{
  "head_dim": 64,
  "vocab_size": 50257,
  "norm_place": "pre",
  "optimizer": "muon_hyperball",
  "decay_shape": "linear"
}
Below are experts of layer 6 (counted from 0) of a mixture-of-experts language model. Rows are named gate (a neuron's input weights, with its number), up (a neuron's input weights, with its number), down (a neuron's output weights, with its number) and show model dimensions 192-223. Each number is 500 + 25 x the weight over its row's rms, rounded and kept within 0 to 999. Numbers have three digits each.
Before each expert's rows: "comes before" lists some tokens at least twice as common just after its tokens as in all text; "comes after" lists some tokens at least twice as common just before its tokens as in all text. This comes from a sample of Wikipedia text that the model never trained on. Tokens count by the router's weight.

# expert 43
comes before: ",", ".", ".\n\n", " and", "\n", " of"
comes after: " the", " of", "201", "200", "202", "=="
gate0:515504485506543504476470539558486510485519506474511458532524517473555523506512510537532463518507
up0:541502548511476510497490509491469490499543536457488497499486459517499535503499536464501483496514
down0:513500508521508471442492496486497506526524486507515499494501496538500488527479469484495510438511

# expert 2
comes before: "201", "200", "199", "202", "1", "198"
comes after: " |", ":", " in", "|", ";", "1"
gate0:500535530522491464524490481512506499498516479536466515502497541486470480504496456490505509521477
up0:562503510519494474464509465520485540513492492505554478493521546527500485473484481489505516471477
down0:481460506504477492478504474539490532513522508481524492518502495462524544474479453564533470498530

# expert 55
comes before: " |", "–", ")", ".", ")\n", "0"
comes after: " ", "–", " (", ".", "201", "200"
gate0:520440539495522473547517480508420460522510539484527468538487506479517503445528488511506489461499
up0:497472472484511511466535516500512508519526500481513481508529519474478537487493521480510490519539
down0:482475532521472494451496515500481509498477513495492492475512518496475473535544490505534512478458

# expert 52
comes before: " |", " |\n", ";", "0", "|", " |\n\n"
comes after: " |", " ", ";", "–", "|", "0"
gate0:497481518531488500480513482503531476451517506525466479500519505510520494540525518520561540511489
up0:487488472502476465481482531492483479488500517528497577495515492530493516525527516482530481476484
down0:531553509490432485487528500530496487518502511527488513491472517515527503498504518501510510489482

# expert 4
comes before: "1", "2", "3", "4", "5", "0"
comes after: " |", " ", "|", ";", " (", "–"
gate0:498446521513514496481513528531497507452469496495504526483498491512468491468515527507490461513502
up0:521497480515522475526491510503535507468504518463475472515516463544535469502491503530554493491484
down0:522470463498518481484553523494539517495507514452488512511493527515503533473514488542519479511514

# expert 59
comes before: " |", ".", "%", "–", ";", "th"
comes after: " ", ".", "–", "%", " −", " +"
gate0:524484529485493469513488491485518505514530493503464474457533501512505512511472464531552495521505
up0:577500498493503458494491496500484517487451481499498486525449474517488506491520450501502451470494
down0:512527485556501447521484515483476522485516507509489477476484513515496475552473469546512506502520

# expert 62
comes before: "-", "|", " |\n", "==", "201", "202"
comes after: " ", " |\n", "%", "1", "0", " information"
gate0:523542486496454500515498552510486480505522518481505511506496507507528504475475504505472527538529
up0:518465508529460500564515507494527536517532511515462477505541530493477490493494495509477508509474
down0:490506488512490487492498468477542491482496504467471456534499518483460473510450537504492525493496

# expert 51
comes before: " |", ".", "–", "th", "%", " |\n"
comes after: " ", ".", "–", " (", "200", "°"
gate0:467504540501520467524524529477471504521506519476513481492568532476459523528499463495524513511490
up0:498478529535502495498455522479504529506495568464490508514461525472458516493511486483535483517495
down0:507499505501515501488510474478476468466479528473469511527515452512529470492494486533531521499514

# expert 21
comes before: " |", " to", " in", " as", " by", "–"
comes after: "201", "202", " the", " was", "200", "–"
gate0:487485503527527451524502540515471480463494516506452461477503505454522497480528537498476480469513
up0:519517492501500528512500510497516471498490466534528516522498503510463515460494485505473494493513
down0:461480513511535521557510471493512472506507520515474480485456482499544554501486511523489522491490

# expert 15
comes before: "201", "200", "202", "199", "198", "1"
comes after: " |", "|", " in", ":", " January", " October"
gate0:485480461483483496480534537506479473545540535499557505515500524451526512505496486492509487526507
up0:550506495516491502471484535488535483487510530455547519495482529494504508486503486504530487492466
down0:529515510501456441466509488505468510470456479554435451488516540497511504524506527517485510512510

# expert 30
comes before: "5", "6", "0", "9", ",", "8"
comes after: " ", " (", " in", " New", " United", "–"
gate0:461498515495493490486532514498495484529515515473540504498494497495489499523511465496522466498505
up0:519506524499509505440497492481510464514488507469512484481502520498508512500476492480539479483485
down0:489505499485484542584476500496503512514478520483542494492526483518460529502493494505479485517520

# expert 45
comes before: "0", "1", "2", "3", "4", "5"
comes after: " |", "1", "2", "|", ";", "0"
gate0:489492452492492491466488474503544481493511518479475479522479517495510521488512530511478477504466
up0:515490514523494507520501495518533506525477527452490492505470476466501524488491487471483477526514
down0:512521491433501468462517524428541486499485475509462536492463481479437487517458519544520530507497

# expert 56
comes before: " of", ",", " and", " in", ".", " to"
comes after: " a", " the", " and", " an", " his", " The"
gate0:498535514498485496539511495496464485490497545479516488528501526499533453508495474519488477482475
up0:492457508506500534524511476499494491496483514536516474523471483531526505505504447488475513514498
down0:467548509515498490536505535508501539485492489482516499508472519480467531497489514475503471511492